config.yaml
n_layer: 8
d_model: 96
activation: "clamped_swiglu"
normalize_top_k: true
init_std_router: 0.013
norm: "rmsnorm"
norm_eps: 1e-06
Below are experts of layer 5 (counted from 0) of a mixture-of-experts language model. Rows are named router (the router's row for the expert), gate (a neuron's input weights, with its number), up (a neuron's input weights, with its number) and show model dimensions 0-47. Each number is 128 + 24 x the weight over its row's rms, rounded and kept within 0 to 255.
Before each expert's rows: "mostly gets" lists some tokens that are sent to it at least half of the time. This comes from a sample of Wikipedia text that the model never trained on.

# expert 15
mostly gets: "ated", "ted", "present", " him", " first", " made"
router [126 137 130  99 166 117 126 157  91 130 130 134 123  88 141 129 142 121 106  80 142 126 108  82 120 153 132 101 135  99  98 139 153 126 145 133 117 167  87 150 124 121 179 131 129 150  94 141]
gate6 [134 133 148  88 156 127 114 110  69 120 135 114 141  92 140 144 141 134 126 141 146 116 165 131 121 150 176  98 146 138 148 100  92 111 125 186  99 137  81 134 155 128 161 114 113 117 138  97]
up6 [129 131  84 141 162 150  97 116 133 163 131 139 132 123 125 132 144 137 152  94 133 108 106 112 127 167 101  84  88 150  88 126 146 145 144 162 155 118 103 115  68 126 150 102 115 119 147 140]
gate7 [144 143 144 112 141 140 121 124 156 154 111  80 137 142 145 144 119  58  89 144 128 140 156 116 114 160 119 116 141 134 116 151 164  78 134 159 161  97  80 150 110 142 104  91 145 146 121 106]
up7 [133  79 138 157 133 156 140 137 143 106 120 105 132 139 118  99 119 116 135 128 161 129 155 123 151 145 156 118 127 140 155  96 104  93  92 181 120 116 141 126  99 130 139 129 124 132  99  73]
gate8 [126 141 124 127 141 164 106 120 106 149  96 124 134 139  99 171 126 109 110 111 104 125 105 100 101 132 125 135 120 129 133 101 166 129 121 124 113 136 117 104 148 148 151 147 115 159 121 110]
up8 [137 152 130 131 119 143 145 108 157  67 143 116 183 139 164  96  89 125 117 152 122  88 130  76 127 148 165 183 119 114 120 122 131 148 162  93 131 143 144 123 113  83  75 116 141 121 120 109]
gate9 [123 111 118 179 105 118 103 137 104 129 142 132 114 105 121 100 115 106 122 151  89 104 116 143 132 193 141 153 138 148 172 126 119 102 147 133 104 112 122 152 141 103 116 126 152  84 145  92]
up9 [160 119 132  67 131  90 148 118 169 110 123 117 118 154 133 121 132 127 167 107 134 114 161 107 134 132 141 155 129 169 144 132 146 124 127 125 144 144  65 132  72 113  90 142 137 141 168 155]
gate10 [126 113 123 105 131 149 149 148 106 125  97 122 140 141 141 156 106 140 132 120 154 135 125  59 150 116 159 112 105 115 135 118 132  70 115 127 136 161 109 101 128 101 112 138 137 160 135 139]
up10 [130 140 142 128 116 156 138 126 103 104 108 120 130  99 129 138 146 126 206 153 107 119 125 149 133 132 102 132 126 145 102 149 130 106 115 171 152 167 117 117 128 101  97 113 188  99 167  96]
gate11 [135 118 170 126 138 118 203 151 111 122 119 172 148 132 138  98 127 100 107  73 129  98 114 137  91 136 158 131 151 144 111 155  91 155 167 149 141 105 107 104 131 135 155 138 146 134 157  88]
up11 [118 155 103 126  83 130 155 143 108 126 137  72 149 139 167 154 120 127 191 105 127 128 145 130 112 167 133 114 143 124 140 118 155 126 102 121 116 129 130 126  94 133 108 121  87 102 141 128]
gate12 [109 115 120 131 127 164 128 121 138 124 158 188 137 116 122 186 133 115 111 162 127 113 145 149 144 186 132 134  86 133  98 188 126 137 153 147 119 144 109 135 124 135  82 106 154 123 118 124]
up12 [156 104 142  79  96  76 130 133 141 101 104  97 127 145 165 133 154 116 130 119 112 118  93 114 134  86  84 108 133 161 133 112 144 120 141 119 119 117 113 143 137 133 125  93  90 147 112  91]
gate13 [149 154  83 156 149 168 134 118 156 155 132  86 128 131 155 148  95 115 109 116  90 133 115 112 133 123 151 132 128 145 137 149 140  98 161 161 150 118 128 152 118 101 120 113  91 176 104  85]
up13 [ 65  94 115 117 115  99  98 108 102 108 143 143 117 142 153 141 149 103 134 135 103 171  94 132 144 154 124 169 119  96 101 127 164 151 114 124 108 159 163 163 153 155  81 105 130 136 116 158]
gate14 [190 108 153 135 122 185 110 147  81 137 116 126 132 148 124 116  96 126 124  60  97 145 159 119 102 123 125 166 127 162 140 104 130 144 137 115 147 140  95 117  91 142 122 163 115 136 136  88]
up14 [107 141 112  91 103  47 157 132 128 133 143  82 121 138 124 167  85 113  70 146 100 112 118 133 116  96 130 125 162 105 139 112 100  99  98 161 149 131 119 154  90 137 115  98 104 157 166 156]
gate15 [112 120 113  89 139 123 117 167 112 100 117 104 131 117 144 125  92 133 158  70 134  47 120 134 133 130 105 158 156 175 117 123 170 103 128 113  82 137 113 152 105  92 133  99 137 101 150 124]
up15 [108 180 103 105 119 150  80 118  99 130 171 157 165 165 140 130  90  86 154 176 135 174 120 134 130 130 113 118 112 129 115 160 143 148 143  93 121 118  79 136 111 121 111 142 117 121 110 164]
gate16 [130 138 125 164 101 163 154 158  96 137  99 104 142 151 175 141 116 139 133 141 184  87  91 109 110 134 135 126 171 123 127 168 138  79 116 100  60  82 137 137 141 139 123 145 134 120  77 154]
up16 [131  91 127 150  91 105 112 133 182 167 117 115  94 110 126 136 111 120 130 152 134  89 120 121 117 125 116 136 160 158 147 119 154 167  96 100 100 122 133 155 166 128 141  99 132 114 171 140]
gate17 [ 98 163  96 130 150 124  78 152 119 124  94 171 127  94  79 136 129 161  77  96 154  95 105 114 114 133 133 141 113 101 116 104 120 149 138 114 135 125 125 128 162 147 110 148 121 153 151 109]
up17 [134 140 177 120  95 162 160 110 105 121 134 163 138  94 129 134 126 163 102 121 128  92 131 129 112 109 175 114  99 172  71 100 110 144 150 146 149 137 124  93  92 139 192 121 125 156 137 127]
gate18 [ 77  97  79  95 175 109 114 105 171 106  97 100 131  86 138 162 139 154 139 112 158 122 133 166 141 151 125  83 163 114 165 120 133 110 134  95 105 136 140 136 124 135 104 139 155 166 137 138]
up18 [128 153 135 177 148 129 111 106 100 111 110 138  97 146 147 123 102  99 151 111 135 102 154  53 155 130 138 144 112 177 111 138 122 122  67 174 139 123 120 134 122 114 156 104 139 111 169 129]
gate19 [139 129 129 114 165 110 103 139 149 112 101 112 150 119 140 131 142 128 149 108 142 136 160 133 125 143 160  79 177 115 166 120 120 113 110 163 146 113 114 141  75 166 131  85  93 105 167 108]
up19 [205 105 102 120 128 135 108 124 164 128 158 114 102 137 131 121 158  85 129 106 121 136 118 118 114 138 121 141 151  96 129 122 128 127 132 119 149 133  97  86 166 118 109  94 108 138  93 147]
gate20 [ 96 114 125  98 139  92 132 126 136 127 143 114 109 118 135  75 107 125 122 122 109 156 133 147 127 127 144  97 112 129 110 125 125 100 151 139 125 156 122 124 144 116 137 118 160 115 125 137]
up20 [ 72 162 128 150 155 182 102 128 120 118 139 159  94 132 150 168 125 128 142 145 123 124 125 148 160 138 127 137 124 148 133 135 162 148 138 148 135 160 125 101 131 125  91 120 174 148 121 104]